python train.py --n_layer=9 --d_model=128 --n_experts=128 --experts_per_token=3 --d_expert=96 --d_shared_expert=0 --activation="swiglu" --moe_layers=[2, 3, 4, 5, 6, 7, 8] --n_empty_slots=64 --router_score="softmax" --normalize_top_k=true --routed_scale=1.73 --balance_loss=0.0151 --balance_bias=false --router_z_loss=0.0001 --router_bias=true --init_std_router=0.00847 --lr_router=0.00155 --n_head=2 --n_kv_head=1 --head_dim=64 --vocab_size=4641 --norm="rmsnorm" --norm_place="pre" --norm_eps=1e-05 --positions="rope" --rope_base=76700.0 --rope_fraction=1.0 --qk_norm=true --attn_scale=0.125 --tie_embeddings=false --parallel_block=false --init="uniform" --init_std_qkv=0.0442 --init_std_o=0.0442 --init_std_up=0.0442 --init_std_down=0.0 --optimizer="muon" --lr=0.00989 --lr_mult_o=1.5 --lr_mult_down=2.0 --beta1=0.9 --lr_head=0.0123 --warmup_steps=50 --schedule="cos" --final_lr_fraction=0.1 --batch_tokens=131072 --seq_len=1024 --doc_mask=true --train_tokens=658300000 --steps=5023 --dataset="wikipedia_en"
Below are experts of layer 5 (counted from 0) of a mixture-of-experts language model. Rows are named router (the router's row for the expert), down (a neuron's output weights, with its number) and show model dimensions 0-127. Each number is 128 + 32 x the weight over its row's rms, rounded and kept within 0 to 255.
Before each expert's rows: "comes before" lists some tokens at least twice as common just after its tokens as in all text. This comes from a sample of Wikipedia text that the model never trained on. Tokens count by the router's weight.

# expert 7
comes before: ",", ".", " |", " City", " (", " and"
router [173 163  66 113  65 134 123 155  78 145 125 116 127 177  95  89  91 151 152 193 148 130  97  58 101 128 160  87  84  81  96 142 150 119 116 122 135  69 167 124 120 142  90 135 140 100  99 121 102 141 115 110 118 108 118 106 106  99  80 136 116 107  91 146 125 130 151 193  82 170 131 122 110 140 152 121  64 115 131 106 152 147  78 114 107 143 122  94  93 127 131 135 129 113 176 127  88  81 140 143 118 147  20  59 170 156 136 182 168 142  74 153 133 116 157  86 124 192 171 130 151 170  99 161 100  90 121 109]
down0 [118  98 138 129 140  96 150 103 105 189 104 112 108  99 168 143 161  96 161 172 112 170 128  76 139 161 112 105 163 120 147 160 101 101 131 126 145 185 130 112 169 101 191  69 154 129 130 180 106 115 117 153  99 141 151 104  62 137 135 100 154  99 132 135 125 117  94 157  85 128 178 128 133 196 149  95 104 181 157  89 158 141  85 146 124 135 112 183 111 139 131 143 109 174 136 122 160 124 123 155 102 169 135 164 114  72 109 163  78  85  25 110 134 140  78 174 132 126 180  97 135 136 104  65 187  85 124  67]
down1 [132 187 102 137  89 137 183 153 125 218 174 147  97 138  84 145 141 165 161 133 142 145 153 162 109 110 126 130  47 131 149 141  69 201 128  98 134  99 142 139 130 130  44  89  94 119  83 111 103 137 196 166  87 139 166 130 158 174 132 114 173 140 142 129 125 169 128  99 134  99 171  76 155 176 161 159 128 160 121 116 105 139 132 146 145 142 117 102 117 122 170  86 102 131 117 121 123 153 151 134 124 219 140 113 165 159 144 101  94 152 121 104 146  88 150 122 165 142  44  98 143 146 144 191 125 168  94 123]

# expert 11
comes before: "0", "1", " |", "2", ".", "–"
router [144 143  67 184  78  92 121 135  99 117 134 156 119 143 115  87  73  99 180 146 142 111 126  49 102  66 149 127 117 130  97 113 128  95 112 157 130  75 128  94 161  81 141 131 104 101 102 170  83 148 106 198 130 116  86 182 144 118  78  97 176  47 151 118  79 165 188 134 134 182 194 142 180 151 174 114 104 124 163 112 144  86  70  79 141 123 123 100 128 129 110 132 135 170 143 116 124  99 108 160 130 161  88 133 162 114 108 151  89  92  96 104 144 150 141 167  81 123 138 138 123 161 149 127 139  80 162  93]
down0 [154 177 185 114 117  72 128 134  96 154  76 102  82 121 198  90 112 114 105 165 160 170  87  92 106  96 119 124 162 140 158 155 157 178 175 118 162 108 125  65 123 154 111 100 141 149 124 168 125 121 110 166 113 109 158 106 140 130 204 133 141  83 146 213 151 139 171 116 170 138 149 141 143 160 125 163 217 109 117 144 123 124  75  86 138 135 135  87 104 168 178 141 116  84  83 141  81 135  98 111 126  58 174 120 122 159 118 117 112 175 146 141 128 151  64 140 146 108 106 123 110 148 115 123 126  76  77 169]
down1 [148 101 132 108 106 174 114 117 117 169 160 103 121 150 199 139 149 128  90 139 155 123 134 135 148  73 105 174 176  80 142 107  72  96 157 138  95 168 118 105 151 121 108 137  69 106  82 147 126 114 112 200 177 108 117 136 218 119  93 126 118  99 153 146 174 135 134  61 166 143 136 179 142 159 102 125 105  77 123 108 120 126 173  68 168 126 151 140 142 113 119 141 162 141 146 114 119 106 195  98  80 121 116 219 165  98 144 171 124 126 134 116 132 110 197 139 138  78 127 179 121 120 147  56 137 123 174 154]

# expert 106
comes before: " by", " in", " to", " on", " as", " from"
router [148 190 109  52 106  89  89 178 152 102  77 134 129 151  66 123 121 113 136 103 149 116  74 114 108 109 120 116 134 131  78 143 111 104 123 143 125  85 128 113 154  73  98 153 125  80 121 158 118 134 127 210 115 151  95 108 143  62 139 122  79  80 139  85 145 183 150 141 108 167 202 128 146 143 144 144 126 145 144 104 145 149 123 115 135  69 177 151 125 108  44 159 121 146 101 155 106  85  87 204 127 140 108 111 103 103  66 132 167 123  73 128 139 154 166 137 126 184 115 155 139 162 115 117 138  69 130  77]
down1 [134 135  71  87  85 165 120 120 133 134 151  84 146 137  98 125 133 152 105 100 141 169 125 106 147 106 155 150 103 225 170 102 151 126 128  67 127 143 122 149  96  88  58 155 170 137 138 123 110 152 130 127 136 138 194 104 168 114 152 128 157  96 115 108  85 166  90 170 116 103 208  97 143  42 143 126 111  50 115 171 131  96 152 142 118 168 154 189 137 129 130 129 146 125 100 161 139 101 106 115 131  69 192 109 141 176 101 141 138 126 109  84 119 108 137 115  58 142 135 166 117 126  86 142 165  78  90  74]
down2 [ 90 104 120  79 128  93 207  92 139 191 173 133 139 119 120 133 126  95 137 115 138 109 137  90 130 120 134 181 102 139  92 141 108 160 128 123  89 117 124 135 200  62 126 125 128 123 127 120 109 139 189 218 148 202 124 147  94  84 164 133  97 111 153  86  84 147 210 146 127  76 152 148 134 148 123 129 124 102  64 182 126 150 156  79 112 142  65 139 119  89 116  84 108 117 140 103  66 114 149 123 192  97 143  97 109 147  88 129  86 166 112 165 125  99  75 174 128 109  93 165 142 148 135 142 158 118 129 151]

# expert 126
comes before: "-", "|", "\n", "=", "==", "Personal"
router [116 132  96 113 143  51 145 147  54  88 194  87 146 148 124 105 143 106 166 180 100 106 110 103  24 134 160 113 138 151 106 178 132 112 117 111 129  65 159  86 115 151 162 182 116 139 109  92 139 140  94 170 159 123 129 127 121 127  95 122 121 118 114 149 117 148 166 145  84 128 154 131 133 106 143  93  96  96  96  84 172 117 104  64  96 125  99 123 144 123  94 109  83 135 129 163 119 103  97 112 114  99  26 147 148 190 145 214 115 140 110 163  99 114 127 154  99 118 140 103 109 156 191 135 148  80 163 118]
down0 [131 121 153 111  93 145 147 124 116  79 121 193  89 137  95 164  81 104 114 122 109 132 149 108 144 107 107 168  94 126 143  75 154 113 160 138 116 109  96  89 108 104 123 108 137 187 153 141 146 157 160 125 126 179 125 106  99  97 105 122 118 179 152 176  93 110 168  95 132 118 158 163 125 109  94  84 137 137  80 113 128 151  77 132 170 150 105  71 130 116 126 132 146 135 126 105 174  74  44  94  97 101 117 103 121 113 177 119 103 128  92 101  97 217 149 135  60 133 115 186 114  70  60 123 199 174  61 148]
down1 [ 94  85 109 186 120 164 173 170 159 106  66 123 150  89 102  93 150 100  96 171 136  52 213 137 172 153  77 181 158 100 107  92 107 146 115 119 116 157 149 116  72 193 142 132 158  94  80  83 106 104 178 135 142  85 107  78 175  98 136 142 162 124 161 105 112 187 100 102 142 126 188 109 103 149 154 148 129  86  75 113 130 132 142 111 134  64  94 120 139  95 123 102 118 101 116 104 114 125 161 182 141 142  96 105  75 148 134 117 136 145 143 157 104 123 149 160 118 117 166 100  91 124 152 104 185  78 104 139]

# expert 118
comes before: " the", " a", " his", " to", " that", " her"
router [125 156 136 110 108  78  77 172 115 153 178 148 137 171 136 129 139 112 149 112 166  74 118 119 107 115 126  83 146  70 153 138 138 158 115 146 115 117 175 156  85 153  89 162 130 143 137 100  80  99 137 202 121 107  77 120 126 101 153 113 155  89 141  97 134 169 213 206 101 160 215 171 165 146 170 111  95 167  91 142 136 103 108 136 144  65 126  95 170 151 119 149 108 140 104 166  75 134 153 123  94 138  80 136 112 112 102 202 155 116  61 177 180 117 140 157 110 134 118 112 166 124 146 104 144  94 118 144]
down0 [130  66 130 166 130 128 116 122 126 128 123  97 131 134 109 174 116  96 129 137 143  90 120 139 112 123 121 133 111  80   0 151 132  77 116  68 141 152 100 118  88 170 113 151 147 151 148 140 159 147 112 162 116 143 155 134 132 185 145 144 138  83 152 131 160 159 155 127  93 138 162 161 138 122 121 192 118  88 141 136 123  50  93  75 110 145 120 183 110 134 131  81 128 168 164 117 113 143 116 118 183  76 114 152  84 152 124  77  87 161 104 105 105 130 147 118 124  88 102 147 159 105 157 182 143 145 175  32]
down1 [ 91 170 103 126 163 140  53 134 151 121 124 137 117 141 155 153 125 144 106  60 106  77  98 129 152 108 164  89 175 115 132  85 138 175 170 139 120 100 159  57 116 197 116 117 124 152 145  53 135 122  92 151 149  91 109 175 145 165 145  61 122 104 157 116 139 102 136 158 177 111 132 123  77  82 149 102 138 128 126 123 147 157 173 166 105 138 128  54  90  94 163 145 151 158 109 137 121 127 181  96  91 144 123 112 119 146 170  42 117  95  47 102 127  77 165 127 126 112 139 143 162 146 121 149 132 187 138 176]

# expert 55
comes before: "1", "2", " |", "3", "4", "0"
router [138 160  98 125 110  63 114 115 122 154 114 124 137 146 165 149 131 135 121 149 158  82  80 143  72  91 133 138 131  93 133 163 165  95 120 126 108  85 126 138 139 114  91 156 137 129 158 102  81 114 139 193 145 161  85 165  90  80 123  51  99  70 172 160 150 135 168 187  81 135 221 111 180 109 201  79 107  98 114 107 132 120 140 107 152  81 145 111 148 132  82  95 159 164 163 174 115 121 136 189 131 105 115  99 139 131 109 120 120  94 100 122 146  88 126 159 127 126 116 123 151 171 115 136  86  59 182  62]
down0 [ 98 180 126 121  80 152  93 147 113 122 113 169 122 146 112 146  95 119 128 142 161 104 114 131  62 106 108 122 116 104 137 150 188 172  97 164 110 118 120 132 150 145  93 138 184 197 170 106 126 169 128 122  67 146 165 187 121 160 151 142  92 150 101 163 193 180 128  78 164 112  55 129 162 186 142 136  86 141 138 140 171  75 159 115  90 107  87 136  95 112 149 161  76 167 118 120 142 121 107 116 151 112 101 146 150 167  67  98 179  95 115 109 189 158 148 126 194  84 159 143 145 133 115  60 111 104  89 123]
down1 [122 155 162 147  92 169 174 117  58 134 161 100  97 159 107 125 139 119 127 134 155 125 168 137 149 131 114  67 121 179  75 149 126 148 129 117 132 143 147 110 174  70 118 157  95 145  81 122 131  49 123 134 149 127 109  92 122 123  22 133 110 121 121  97 118 130 151  76 174  71 106 165 145 217 117 144 133 106 125 229 104 124  86 120 155 177  76 110 123  97 103 144 163 124 114 152 142 141  90  95 145  75 118 134  99  97 144 176 162  88 135 111 126 128 163 139 102 158 186 180 176 105 109 142 142 125 123 118]

# expert 61
comes before: " of", "'", ".", " States", ",", " was"
router [134 148 133 141 105  98  56 123 113  84 132 158 134 188 144 115  99 112 145 128 194 101 126  76  60 101 127 128 106 142 126 124 139  92 122 191 169  63 167 170 153 152  81 147 108 140  92 125  92 128 117 137 117 111  99 112 159 110 144 117 125  73 106 116 110 165 148 151 104 153 126  93 122  90 133 143 105 101 191 136 179 131 110 129 126 128 125 170 103 145 138 176 117 183 180 136  48  93 171 182 100  77  84  98  90 189  95 149 116 113  89 106 154 107 109 169 122  98  74 102 116  90  94 112  94  72 109  68]
down0 [193 127  99 204 110 143 140 184 130 160 120 155 113 159 111 155 107 138 129 182 123  74 155 133 122  83 195  66 106 129 170 106 110 105 148 128 129 123 142 143 123 128 139 135 179  66 100 103  89 124 118 148  82 130 131  88 180 138 112 134 170 131  82 120 110 103  91 156 194 147 107 107 127 146 101 108 127 141 187 132 135 141 181 100 146  51 132 216 151 114  95 162  59 132 175 144 184 171 124 114 104 143 138 110 138  88  93 148 108 141 137 178  96 129  77 168 164 152  69 128 160 104 161 112 149  97 119 127]
down1 [ 33 129 110 179 102 112 121 111  68 162 167 129 165 165 170 166 159 140 129 131 147 149 106 109 134 105 197 135 135 123 168 124 154  90 129 179 130 176 148 161  76 107 204 179 109 127 166 137 118 165 108 125  89 114 101 141 162 162 101 131 126 164 141 100 185 147 114 110 150 158 137 150 164  96 139 141 124 123  80 203 110 105 200 146 112 181 154  93 165 169 144 110 134 131  68 122 165 155 133 119 151  83 179 124 132 142  98 113 157 184 135 109  60 142 157  85 104 145 177 127  98 145 114 131  81 106 102 123]

# expert 22
comes before: "1", "2", "3", "4", "5", "8"
router [154 155  84 145 132  94 128  83 114  99 138 111 107 151 142  98 131 118 132  97 107  82 104 125  81 105 157 146 109 135  78 121 140 107 147 147 136 110 176 131 101 144 169 113 138 132 149  96 113 142 109 192 137 154 117 170  78 119  96 130  70  83 158  82  87 131 194 135  99 116 130 112 176 116 166  67 122 150  83 129 143 100 114  69 133  96 141 115 164  88  99 141 123  97 187 181  95 108 126 202 120 161  70 110 121 106 127 169 111  92 112  87 110 133 152 147  94 132 100  94 163 179 146 181  98  28 197 178]
down0 [100 151 159 142 149 124 147 199  70 135 177 129 124  94 140 116 114 101 147  61 135  83 151 133 135 134  86 117 108 135 110  86 145 159 124 158 132 134 178 187 139  84 140  78 129 134  85 175 116  91 171 118 129  83  96  97 112 118 134 173 149  91 175 123 116 141 168  96 204  95 139 183 119  83  82 140 165 171 145 133 152 108 122 112 106 128 128 122 155 120 168 104 182 159 135 185 194 136  95 147 105  77 148 109 114 178  76 169 173 156 100  55 177 107 110  99  77 113  95 134 153 120 116 101 131 131  70 120]
down1 [146  95 111 105 129 148 105 151  86 172  64 121 117 115 156 161 123 142 117  81 116 115 129 144 137 103 157 118  80 129 105  53  58 145 165  99 176 126 113 153 138 151 234 158 111 108  99  74 160 148  83 105 135 163 125 105  95  92 123 104 109 132 163 158 136 152 112 131  88  89 165 146 186 123 118 111 153  74  88 163 105 125 166 155 144  97 101 122 123 121 117  89 122 136 123 126 147 121  71 108 119 108 157 184 123  91 151 105 125 172  88 122 158 122 162 154 163 191 142 207 135 179  95 154  81 208 126 146]

# expert 29
comes before: "1", "2", "3", "4", "5", "6"
router [176 152 125 114 102  79 107 124 104 158 160 127 117 143 154 121 130 112 127 146 160 102  71 110  56  84 176 135 115  94 112 137 142  85 123 155 101 110 138 106 124 119 107 143 119 113 145 109 104 130 110 111 144 164 114 183  76  86 135 114  91  96 165 177  95 122 201 193  88  98 213 123 149 116 218  77 126 131 108 104 143 102 145  79 152  80 143 158 156 158 132  90  92 124 167 187 107 110 154 173 112 105  99  66 122 126  92 135 106 120  81 137 158  78 109 122  60 118 119 122 163 172 145 114  79  88 167 111]
down0 [121 136 120 119  89 112 159 104 149 192 124 104  92 125 129 119 168  80 114 115 118 153 155 147 157 143 149  78 157 120 174 107 103 125  53 157 116 162 123 132 135 134  88 121 112 128 139 141 139  56  73 122 155  77  79 101 158  90 102 126 101 131 109 147 136  87 103 157  96 137 143 119  80 201 167 168 180 104 198 144 196 157 139 103 130 153 116 127  83 161 116 156 119 168 149 101 134 129 179  66 160 169 122 147  94 107  96 101 121  51 172 165 101 124 130 189  86  99 189 114 150 131  89 160 104 176 130 132]
down1 [137 156 148 141 125  96 136 110 146 144 157 136 129 146 111 114 143 112 187 108 105  85 104 128 123  86 131  68 110 102 159 180 128  58 157 211  97  85 122 175  98 122 129 132  88 140 173 137 196 160 123  99  79 100 145 149 124  72  89 106 141  95 100 132 152 159 141 154 147 174 135 128 130 138 103 147 145 140  68  86  94  48 209 133  86 146 143 129 166 125 159 148 151 182  98  70 104 155 141 188 178 129 109 110 128 157 117 122 139 159 114 161  97 192 118 168 138  96 154 134 202 135  80 117 135 143 158 145]

# expert 124
comes before: " |", "1", "2", "3", "5", "7"
router [164 103  78 123  80  94 118 108 129 105 202 103 119 141 112  79 116 158 174 137 159 129 111  94  94  73 145 162 118 136 117 140 141 148 104 175 144  78 150 133 159 143 101  78 121 119 129 122  96 145 163 160 168 121  71 146 126  89 101  91 119  90 163 172 121 163 166 155  89 175 165 125 169 123 162  98 101 119 132 116 153 138  95  72  79  83 120 142 119  89  58 102 125 143 111 154  81  82 133 181 147 107 112  86 161 167 120 151 161 116  91  90 129  94 175  80 109 179 111 106  97 158 202 170  77  88 169 114]
down0 [135 107 187 167  67 121 153 161 131 160 113  75 173  96 121 158 139 125 144 108 150 110 166 186 146 106  87 163  68 118 133 146 138 138 126 150 106 155 130 109 211 193  99 113 137 138 115 124 120 122 119 126 175 110 153  85 133 116 147 172 101 142 107 120 130  79  98 150 186  91 117 112 135 124  80  99 155  80 115  83 125  86 108 108 129 173  81 144 150  92 136 109 169  38 134 121 116 118  72 120 107  16 176 118 144 134 173 153 166 149 141 139 137 115 130 147 119 145  79 142 156  70 142 151 119 183 150 169]
down1 [199 151 121 138 158 138 153 120  79 118 107  84 131  91 107 121 112 143 146  40 129 161 166 133 142  66 120 150 126 121  97  48 126 168  93 141 179 150 112  67 165 178 127 152  69 129 124 137  64 154 106 152 194 135 148 161 104 116  84 123 140 117 139 132 176 109 118 162 132 117  85 119 116 147  87 143 103 122 163 183  94  90 117 150 110  81 146 126  82  93 113 160  90 111 163 126 104 187 117  98  88  90 114 104 156  80 104 171 189 137 128  94 112 116  54 163 190 149 127 162 127 131 107 109 123 152 125 144]

# expert 119
comes before: "1", "2", "0", "3", "5", "4"
router [159  95  79 131  79  90 118 114 127 116 196 109 115 146 122  87 116 160 166 139 161 126 111  92  96  74 148 163 123 138 116 145 147 152 113 175 146  78 142 136 154 142 110  78 121 121 136 118  93 141 169 150 166 120  68 149 128  85  99  93 124  92 163 176 120 160 169 155  84 177 166 127 172 127 158  91 101 124 126 114 159 137  92  75  76  83 121 137 120  85  58 115 123 145 106 151  82  80 132 179 143 104 109  98 159 168 126 153 161 114  94  86 133  96 186  83 108 176 108 110  98 155 201 176  74  88 171 105]
down0 [ 56 104 120 138 151 172 111 167 133 116  80 139 139 154 192 124 121 158 150 157 111 154 154 124 106 169 147  94  98 110 160  84  72 133  76 131 154 149 144 114 104  96 118 111  81 108 123 122 159  79 149 111 149 137  92 155 166 120 121 143  91 128 118 137 144 160 140 117  83 157 119 184 140 138 128  89 138  99  80  56 120 118 147  99 178 106  68 128 122  94 143 134 159 139 112  97  75 134 149 155 170 138 141 129 111 133 176 206  89  80 143 131 183 233 139  94 105  59 101 154  78 142 102 104  83 168 163 146]
down1 [138 103 125  70 170 129 141  89 205  99 105 132  81 187 134 178 129  89 143 164 122 146 124 137 109  57 194 107 137 150 129 162 100 178 127 140 147 116  96 109  74 156 101 168 176 106  64 169 121 160 180 108 185 169 151 125 138  53 116 156 102 143  98 143  87  99 126 104  76 170 120 155 176  77 170 131 167 146 105 171  81 124 136 110 172 108 134 115 127  96  93 119 122 125 122 153 164 118 131 142  82 127 170 126 176 178 122 170 134 143 146 173  86  87 143 118 123 150 144 139 137  85 135 111  66 154 129 100]

# expert 93
comes before: "2", "1", " |", "9", "3", "6"
router [162  99  78 129  82  96 118 115 124 111 198 109 116 144 112  84 119 158 162 135 159 122 113 101  99  74 147 161 115 131 119 146 149 145 110 181 140  76 149 134 156 137 112  75 126 115 137 122  92 141 169 147 167 119  73 142 124  88  98  92 117  90 163 178 117 158 167 156  87 178 168 129 169 121 162  92 102 121 129 121 159 137  92  71  81  77 114 141 117  88  60 110 123 149 108 149  79  77 134 182 140 107 108  94 158 165 126 152 163 118  94  84 132  95 184  81 104 176 105 104  98 155 200 176  75  88 169 111]
down0 [ 87 156  76 151 173 177  92 154 166 138 122 134 140 130  89 195 117  90 119  81  96 161 141 120 100 191 128 103  49  73 150 119 153  68 114 108 119 132 145 113 121 128 112 147 120 133 178 137 150 173 138 211 109  73 141 159 144  81 101  94 179  55 165 116 119 136 113 169 100 180 125 140 137 135 127  97  84 183 138 133 148  75 168 115 147 164 114 132 135 178 127  79 154 190 114 133 125 145 135 134 135 197 151  90 150 136 111 117 143 150 131 120 135 182 122 135 196  96 143 109 134 175 102 161 130 176 109 131]
down1 [196 170 128 151 116 153  82 146 193 170 161 119 108 150 146  72 160 111 133 170 132 137 160 168 173 141 106  56  94 138 133 106 186 110 126 138 111  97 121  97 135 144  72 138 124 151  93 143 118 136 136 102 123  56 123  63 131 129  92 123 126 132 183  56 113 106 130 142 119 139 148 171  98 145 154 109 186 123 133 106 150 106 110 127 140 120 130 134 114 148 118  78 167 111 170   8 135 102 139 130  54  90  74 147 159 145 124 125 113 122  88 131 124  70 117  69 113  95 130 139  87 138 151  78 121 102 145 169]

# expert 33
comes before: " to", " as", " by", " in", " that", " for"
router [137 155 153 137 117  69 100 155 129  72 150 166 134 171 144 117 146 143 162 112 104 130 115 112  93 144 116 114 162 118 148 120  92 155  99 177  85 119 204 170 155 101 112 141  95  87 145 135  74 119  86 182 167 127 103 145 142 109  99 113  98  94  64 122 144 216 159 176  44 135 148 168 135 136 176 125  85 170 117  81 164 119 140 143 140 135 143  85 153 152 119 174 143 163 119 151  74 100 100 192 124  78  81 124 145  83 138 191 164 147 116 137 138 149 137 141 114 186 153 105 134 191 107 134 132  79 119  96]
down1 [106 162 141 117 116 124 110 131 157 125 147 113 138 101 140 124 190  94  60  71 126 159 102  96 161 116 159  41 143  89 110 133  87 142 157 121 159 195  99 159 136 153 154 181 108 117 119 106 166  96 152 112 148 178 122  94 113 145  98 154 187  87 185 139 151 163 162 121 122 139 114  95  96 217 134  88  71  95 175  95 131 104  88  58 118 155  77 122 189  94 140 137  84 140 104 117 140 128  97  84 112 118 147  92 193 101 145 142 102 166 140 151 149 103 138 151 131 163 151 117 112 177 114 118 182 147 126 162]
down2 [171 100 129 140 126 145  79  99 142 114 160 111 109 124 123 101  85 141 154 132 165 112 122 191 109 180 173 164 147 144 161 136 101 119  99 160 187 149 139 126 162 164  68  91 155 192 130 128 137  75  95  97 142  89 116 145 124 100 195 102  81  99 119  86 142 156 163  88 144 164 149  88 163 126 107 158 104 178 178 130 120  94 137 123 150 142 148 142 125 107 172  96 130  84 148 107 123 156 141 155 189 131 127  86 114  92  36 111 161 147 130 103  84 134 161  72 152 100  78 122 130  72  54 131 158  58 137 136]

# expert 82
comes before: "1", "9", "0", "8", "2", "7"
router [143 138  92  90  86 125  69 104 126 118 174 114 126 147 156 113 140 102 201 143 127  94 121  56  96  68 120 154 111 139 106 127 105 108  96 147 153  69 185 125 166 115 113 126 102 113 146 102 106 155 113 152 160 138  60 120 117 136  67  78 149  69 108 174  93 152 176 158 111 163 118 161 183 105 133  90  92 126 135 131 144 159  85  82 128  98 142 102 162 115 103 136 110 176 125 154 110  55 155 100 138 110  76 101 143 101 108 153  95 176 113 125 154 123 156 177  56 143 147 160 152 179 167 124  88  78 161  91]
down0 [142  77  49 136 153 162 137 120 125  75 113  96 163 109 154  63 117 200 174 129  99 128 133 135  89 168 140 133  96  96 164  82 153  95 123 135 122 137 126 208 140 132  89  79 187  72 155 127 107 115 178 132 127 116 138 138 144 140 117 117 178 123 173 119  84 178 129 145 134  99 142 168 141 133 163  47 101 157 130 131 119 158  96 101 135 116 111 182 120 131 104  78 164 140  99 157 167 132 110 104 112 126  86  61 110 113 181 166 117  91 108 138 167  98 160 117 171  74 110 110  64 141 139 107  62 145 130 125]
down1 [130 120 118 127 155 142 147 143 152 111 141  84  92 140 142 133 155  84 117 142 109 116 124 194 130 122 115 129  95  91 119 116  95 124 101  70  66 120 135 109 154  88 159 131 101 140 193 150 141 136 125 159 118 114  53 140 121 115 118 101  67 161 105 154 134 135 130 111  98 142 142  98 213  88 126 112  49  83 138 117 140 152 161 152 115 135 127 124 105 111 121 181 133 196 115  71 133 144 159 114  24 188  55 140 159 112 129 145 168  98  89  90  45  78 142 140 111 114 109 161 126  98  85 141 173 166 148 120]

# expert 76
comes before: " of", " in", "-", " to", "ly", " as"
router [118 124  79 139  68 104 112 128  98  71 184 149 160 166 111 103  89 119 149 135 121  98  93 112  78 133  89 105 103 102  83 151 143 102 151 148  81 105 170 164  82 168 126 168 141 109 107 121 115  99 170 164 131  93 154 106 155 144 127 105 140  94  83 115 171 142 170 151 113 153 153  93 123 159 154 117  91 135 145 118 152  96 119 139 168  84 143  95 101 135  67 131 152 137 165 162  73 146 168 155 141  96  85 150 114 112  94 160 117  86  44 103 103  60 187 153 134 153 100 107 142 136 123 104 125   4 152 112]
down0 [139 101 107 106 144 178 139  93 159  99 117 120  75  95 142 161 147 101  54 136 108  97 126 124  84 147 133 154 177 179 126 143 169 154 141  87 145 127 104 135  88 126 147 124 134 129 155 125 131 144 142 118 139 180 123 138 139 109 161  84  96 107 135 211  83 170 106 171 191  73 165 155 157  65 125 146 143  95 131  90 140 125 132 151  80 121 160 107 165 150 100  45 126 162 115 156  55 141 145 118 142  74 170  59  91 134 134 166 115  60 123 120  85  91  75 147 156  73 156 148 132  94 108  96 152 150 114 108]
down1 [185 160  77  87 162 147 107 171 132 149 109 167 102 130 161 114 119 110 124 119 116 145 121 197 115  79 124 152 103  89  79 101 133 108 109 176 118  80 120 185 183 130 128 154 109 165 130 123  78 136 176 131 104 144  78 151 140 156 130  72  28 176 145 138 118 172  72 157  84 135 182 130  89 109 132 131 202 109 110 134 150 172  98 121 100  92 137 138 133  64 128 126 123 152 105 103 122 130 172 155 110 165 141  87 110  90 148 133  98 194 141 158 151 113 159 129 149 110 136 192  97  99 106 175  77 145 115 100]

# expert 50
comes before: " and", " which", " but", " the", " he", " with"
router [132 171 163 135  91 104 132 139  74  92 166 135 160 177 150 172  96 154 216 110 143 106 143  94  26  90 125 126 139  83 119 171 122 129 120 133 135 127 124 125 121 112 122 178 128  88 135 159 149 117  99 152 145 119 144 195 140 133  69  88  90  36 106 143 142 126 165 159  95 143 135 141 149 149 213  65 111 123 133 159 191 135 107  84 156 124 111 163 122 145 129 148 112 116 112 144 115  80 125 145 129 142 124  74 151 103 112 209 166 111  80 107 109 101 127 140 123 148 152 171 109 160 138 169  65 134 116 113]
down0 [165 207  83 153 136 118 117 135 111 156 132  95 142 157  97 141 151 127 113 128 134 121 101 195  65  78 137 115 112  83 136 128 180 125  98 188 135 128 129 160 134 123 154 175 142 163 183  94 119 100 187  91 140 141 132 135 147 117 157 131 155 117 195 193 109  93 156 117  80 204  66 171 117  61 181 135 140 138 170 181 124 109 120  91 187 125  81 120  75 187 154  96  96 110 145 105 109 124 109 140 169 131 128 122 163 142 106 158  71 106 121 128  94 107 152 101 115 120 179  98 148 122 122 137 115 130 192 151]
down1 [ 83 176  70  92 175 130 128 127 151 137 155  61 124 187 110 171 164 160  83 100 136 134 150 134  98  61 130 185 112 131 126 154 110  65  48  96 144  79 121 165  93 119 162 110 149 168  97 149 170 140 193 153 131 157 130 148 153 128 133 143  84 104 150 130 126 122 216 118 145  44 114  79 117 112 107 171 167 104 130 162 131 132 109 151 169 146 135 110 115 151  93 158 142  92 191  90 122 153 114 164  98  94 110 115 162 150 118 124 104  83  80 154 106 160 142 132 152 105 120 116 199 151 153 144 142 115 110 114]

# expert 85
comes before: " the", " a", " his", " her", " an", " first"
router [151 165 116 109  50  88 130 104  93 149 132 145 176 160 153  69 138  89 180  82 156  95 159  91 125  69 113 100 152 148 130 159 133 153 143 119 103 112 188  75 111 128  98 160 122 144 127 134 133 123 155 177  90  82  82 106 120  89 107 102 108  94 143  90 130 136 193 211  87 151 180 149 157 160 110  90  78 112 103 119 117 179  75 146 135  58 104 141 115 104 153 157 132 119 127 143  54  81  85 134 124 128 119  96 124 133 128 198  84 142  79 122 151 137  85 162 124 143 112 111 127 127 147  89 138  70 115 126]
down0 [144 132 149 127 182 142 138 174 158 151 130 116  98 132  91  97 174  85 139 106 167 121 160 129 152 162  81  98 103 112 169 210 140 155 117  77  68 143 124 140 151 140 116 169 126 155  85 144 123 224  92 159  90 120  90 146 125  81 177 153 140  99 110 137 138  82  86 135 187 135 145 134 150 133  77 118 128 135 117  89 123 134 186  90 101  52 152 128 128 164  96  81  86  68 125 119 145 116  85 130  70 137  66 137 178  96 156 139 121 190 125 153 139  81  80 145 122 142 104 130 170  81 140 133 127 119 152  99]
down1 [100 144 134 140 145 130 170 160 219 176 186 138 123 153 147 172 116  90 128 159 175 137 136 121 128  93 114 156 109 116 133 146 123 181  98 173 100 112 117 103 134 133 154  99  65 126 116 123 102 114 197 100 133 118 139  65  94  68 207 108 131 183 145 134 107 124 166 134 120 118 199 124 113 136 124  92  85  84 102 109 109 169 183 111 165 125 135 154 191 116  98 151 124 179 119  63 133 166 169  82 135 166 149 191 130  93  92 159  99 142  99 118 116 161 132 112 147 127 126 173 179 118  98 139 100 124  65 109]